From a checkpoint of a small mixture-of-experts model trained on Wikipedia.
Size: 11 layers, width 224.
Experts: 16 experts in each of 11 layers, a sigmoid router.
Training: 399M tokens, 6134 steps.
Below are experts of layer 7 (counted from 0) of a mixture-of-experts language model. Rows are named gate (a neuron's input weights, with its number), up (a neuron's input weights, with its number), down (a neuron's output weights, with its number) and show model dimensions 0-223. Each number is 500 + 25 x the weight over its row's rms, rounded and kept within 0 to 999. Numbers have three digits each.
Before each expert's rows: a language model's description of what the expert responds to. This comes from a sample of Wikipedia text that the model never trained on.

# expert 12
What it handles: Mid-word vowel pieces
gate9:491474472565530482509504521494504519485497520510543476530533496533491534452524506544525516493479533466513508518513476514491455473488504542488512516517475535459529479508520471511494507545513453496507495476463459544427480513501472500544498553482517495446459510479489476492475485505459480490539488468495520498474484486480476501562482516475515527463510522527515476496485500480491492498505493487506483515511512524471489517481506537533459497549535486495493465528510485480508501503522503479506512478490487508457498494489503507522452523514485488512487500483464540496539526514521509500539474457483484525489520494525467510498495494559498545566440524472518513480527471539524482491484
up9:472526543510491464494461501466480467515505509519509476510495486520497459511458508519495512444494550496512499494496461493478479498507481507470499469504509490495548493543502508483464478475483469513458464491518472538483548506499478530552474490506547494472486501494444514543520510477496500526474513486495485495481527527514548516528495523477522521511488484535487523494529518462538497515533522475405499467439486463501514506495510505484497498523474507508506526486496498482526533512482509527467517473447480505505498490491476493503477465519520513525476478469472551472535501527493548482511515453499515476532502509495483540523544503535483537536468489496524522528509508526549545520525
down9:467495481486534524543529525486492477486501559477464477474531495516517518516474442498460575474459459492494514520526511534475532497517506484497502501483513465502529546478499454489541499526499524500501521481524435483522542471466491516463524467494486512482532475460531482484487524489503506487472481480499465471504508508478561457498528505471484517502511517482491514510518482506463508515468495491495523487507489462496547523457491501514497547533508496475521526505595488485460472454477486532462492483519550487516527486477524482463503495530495501534520512487493484518516522518538501528510501509490493524465542507516504480503475507469515480478489472497515498502510484467466478498531

# expert 7
What it handles: Name-initial syllables
gate0:481496507464516530479472544490510528524523480480506511503517523478486514536522492456506479527527508517492495503497471516521524513516545458451518510488505524455481490495514454560526497541504534492514532485483495446507545502515463501478489527482531491517476477502431515426516515501489487468470500491517521462483503510515528505502451542517444479504513544472488579499516491473499470504469502517527489522473470530514495478551502492503459489491441494519490504512466541473505504509500495500547484481528481468494499490501483524532462502518502485488516527509482510544492504481453467533486506503485493490484522438480517534506485509462543496498512481550479513511501481477505517466503
up0:530498509525468525490486499504505466512487561554515562497530478553520480520494485498498506499463431478513500498530480506514523516533504466530501489550517492481525530507538490509502505548479495502542498493490486470548500480498485506505519471435510494471467478480491498490498537479497489513472517519493520491497460485470529487507501484534530520521500493531534531558491522496481498471562463513500448458480515521510496504489529497524524483482460502537529506489541507482497489481483478502533496486531471564505512547498486519471439511534534498474534491538484495480460505499512505492497484537556505555498511483510490499504502496495490488518518501480543527494536434489503472504489
down0:520504475538478501536505497480504487493538483535439516525489520540507503464457511531487509493516547478536518464535484526503498500525483481485495535530500489506517516449498517518494523520460487503529512533498525586474501501495512519541520479501531505552507483493487520481501511523486519491519467512495513523484471487454540484481470490490545520489529479493513520507480462528483467521499484483546485462499472480490486508514517550531473506477524491510494495505522508497486507476482461519480493517442476526570506556483514500506522513545503505488499554508556524482530543510533518517480473460478506471470485514527519537534492543524495517503468542520514493541479503479486476467470

# expert 3
What it handles: Mid-word name pieces
gate0:508499490534526472461527479444493501510536494484527478497500542521472515524513497509451493508476494504517493494470486516506526488495497494545469471472523480501500478491490487477551492524516552538499490501490526481477456494501499507484509548480513517525527460507533503500492527519508527516488489512494502537513474472448524477516500507474472519519535494486554454493506489531489458538547487495533499505508517462474439487498525535487474526522527478491521478525482535524497498522444488504528518451504507495501527528568550452511495485507472542491485541473524453516517490516511527503455478526510487508554475503520512484537498491513504525520449529489489545533492483479541452491516
up0:502447469492480456521480503525526476508473546523519500494526499521472475538499522501460488510544536499464493503510495500501470553466478490498489520506508546503483448519515559488504555425530491488455493510558472494539469506482498458529517506483484528484510471523486492456507523503508501502501511503516439499515523547539484539498514496555483515484500516496510529517499496456518511494455492491490493478519545549519520536464491509464481541517504511492457514458513501510524479532518518537465485498490527534451528521496483531512507538513450520538502510487487498499527489501508480496550511506469495502489480494506508474507460524484535443491509486512504524467497493507513524478506
down0:496512498483552524484472504507480548500506475531510488481509517510485525471519481490549494526493530465470454474486474505519446493505495516498483535468512497469490494519512483479516514488580522531445493499533491527487493498533534509506493507472516501471460516499508446525493509456480499476543542436540461497443557485494464532525480511472475473502532479507534519523503521487496539459505496493502454531495501573529523515489490513482498508484515514456485524528508549453518501539515453511498491538480462470487495532474487493482504504531517502494490490485490510495482554500539495500504529517495463490498492517507521491525520485471508461476503507470531484531502529517529522505482

# expert 15
What it handles: Word-final and place endings
gate0:515452522470473510524490509523513478435514511494550498441508497448543490508465482521511497518530529503498511464503445468504474494489527490511523494493475480482527521519511539462507508527459511558528453491488524495524455497470479507480501499465513519508507490480487499462495470501489490522474502506510477436527501493518527521476465499496545531490490516504508527512500499511521544425540481502499527485485503513520455484471466452534518463492494498514474526464498520548443494473519488471465509524514476519537505474526506488467511520525523465511508479553482501471479480524479518475488530477541540461470461499472505503529496481489532497519531520489506533469502482509491490488488
up0:492503480481464488477480517564538450522528559449490493544494465541458488499533472531501518491467474507489495500509475526515555496499488487505478508505473511490487489514537530474534516462510515452475476476496514515507506503477448490507496512490493533518474545478523453508512511478466533519481507514485533468476525485508517479481471503507523497476481474466508502474512491521512506479495484553512464535537533530482481510543479540497503563489514527533534527482480503538527487521527515507500499464527483446496471517493486445490497526508510482458534503503538553507508488487537487479495495464497489476525481518520493470483508495485527537447473516519504476462515523550508538496490
down0:482480520493496510490526484465510503500504450441494509501494494490507494493484492532500511516487521476518532506510424505553494465534532513519489496518480510535510439538522521507474536515569476513522503528475488523489516476511481503497493499513524511491519498469507480542473483476484529505505521464547489512471476518504523512507520517491466523519476507474478564525441512516480529512423459484522534529490505517540515462488505519501532491446507454504496494525504466500529489524487504526505454479532498484496501442499524510477523492535478491509527486485503529477486496456518517520516548503497516489453503520542479526494533496500527496476429535525470536530517492500486472514511

# expert 5
What it handles: Sentence-opening pronouns and capitals
gate0:532481497460488468538522464504537500508524496486495489478481494458532518485526516514496503479511487461515534499490530490472552459509515553511458502475545478527461514512472503517511508517481502495491456516493523515467530505520520522460530466503473462483477539509475490507488514485483475461517521507524435500525489504487545525518509488522526501531483531529518503504530531479478504491516501506541488537493477460510480566490504497486495490510512484510522507501506467477469466568482476511476449528485518522518470550501558510485471504493499500501468447568477514494518487446474528499513541504477491529531548484505498483521500528497496493558502517495528501513447502473485479480492
up0:510515505509515476482514460504518472478507515528476534454464538480521479536518475517497545500477522497530517540524530512515548473454504498517522496541531528483499494504477512509503539493520492452485461525588507497509481482504542545471488525469500493530503507471543507536472519499475514491510462573490489490514464478474484503514503516510475512520552464465529473509515483496501521497517475461524540488476470486500519535481463477496524517530500472507498486457514501462450510491505496454474521537526484501505479528467521520445485452477487514477511486541478502464499525497468493501484540513491485533511477458529490484536480519476495509517536480497508533498529505526474486505465
down0:434488459510476524529525505522483468512497513503482503511482495461498499458462507488490541478477501502455517492549524500523490480518474451513517504491476491486483516480468499498458537560451459526501511478530490494462510507516525472488522527481529511471486546461487510482494523537508537522532498494470459522483459475499530480494503474501527503497497453469472517467495455529507456553493512488468520528505524517489474489474489505515518558526549540531519543510517529518449520499502516497520490506509478480527501506481517484511516490513510577462518515505477547449473552528520521492507508524490489504477476509495486465484499467519507482484501532529516455513516487498524528518485

# expert 8
What it handles: Line-start markup
gate9:497528542459522492445462487528431488482446496463509489527503475482520543490505486535493488503520500480453472457488479509476480513520524490493512491546526506516517499459520504515497517490491545452478523518506510516504488489511491518512472514482485508507499513468459476526493517514449517558512478517484468489499518518533530518518491507488500479462505543510514501478529453439534475528465501498499481502494497498496456505482471503521475487542486521510414506499488506484515514492494503506473516538477515484502502522553569510515529456541499527479471541486530515483517477526472530522487497501502486489505503473457523462491508519487504501452505539470515505470528527453457478515514
up9:514461525529494497517502491509495512488492464490493473512509476496528511477539470520496480495534484504472485507509475497461488470465469525462544488525487485490522508479546547493503526477442522473523490521542472501487529517490531542482485511525501487479483541456513473485455514511465473536493511515501468515524501518513543516517499517476530507502549536483482523502488501442495488479495474484529458480508462514483521517498487525509497498526519523506432518490494530496515512484476513539519583550495534499530471506529543548495474441512469491491454506479522501487502516543499507498527454470545486496526500488531499464514503515495499519431494510514517472476498514519502467550517
down9:483506510540528534544508516525499480485567466486501490497495502468499494523507511519508506502472483512535514539479516505521494456548475512466442466471517486477486535509528539474503507488477494485505503508461505510510457481439514477521491489518508486455499457509540467503549449496511472511513490459507444537518487525522487504514479475553497485504504467489451506477525535512455523457495492530504486524502524492503517516528523510502474509485517500524513544476470443536504573439506501505500486506480511486508478457473488487476487483463515498518464508495495500531532487540489527522494476551484509490521503516492469456490512464525519532473495497474468488537481514460495497493469

# expert 9
What it handles: Initial capitals in codes
gate0:522542530492479468459513508487458526480523483488446501533480503510511540477522518509469515506491445524504498503530485489531481463497460460500513497504525513485514467506488527476507507530474537506444538511530519484491471551498524426501510494465525530478507550494465495508509501530462476471499576513486500531517466547542507518510492491492515489478513500479481493448493503473468507508491519525456496472497500473490502493496500454523487441518524491500496513478508491506490467498507548513514493516474510546470502440482483495517496442511528482482516520499527438538483490469508474497476511483517552456477481510546535495497484523497484514504526475485470514502463495487483489492476
up0:544531534491533524495478499483521452440505488493505487521504428524484545475497480470522498467518518456517462506549507481491546515508508485467523472447497522529537451536428503549513495496486480506485523512499496481463531511478484495449502533491513520482540486512475484523512553511524507513533513495512483503512504522497492530536513462500500508530512506518554498472476519509495481486497501518476444498520511481515532541453499476528498457523480456507519495453501496524463527510520512502498485472519468537542512485509526488518498485466506495547512546474540487454528480457553492472514524519513469522490505490513466504507516517515493505517503500500492474507479478498497516520477
down0:508480530490518516523460507530535539516553450511469488499526483521497526496512529519504436492472492468503544522502468516523493509508521520515465477460534501534487491528463453505506503488523490464483520538463563517500505516503494493485513505506497537464498494493495498485513487502506514500486518467437502537477533526471512516483492488487483509526464531465488531466503524465510453510511546501484457547461464507489511484480499475468487515520465509552526445506515505461511513497520475444475544458517476455558549498527520497473499526482511521483524482511502507505526495513553462494544524489512507505523487504457459510521532496472526523503488498478487493485467520479504494487490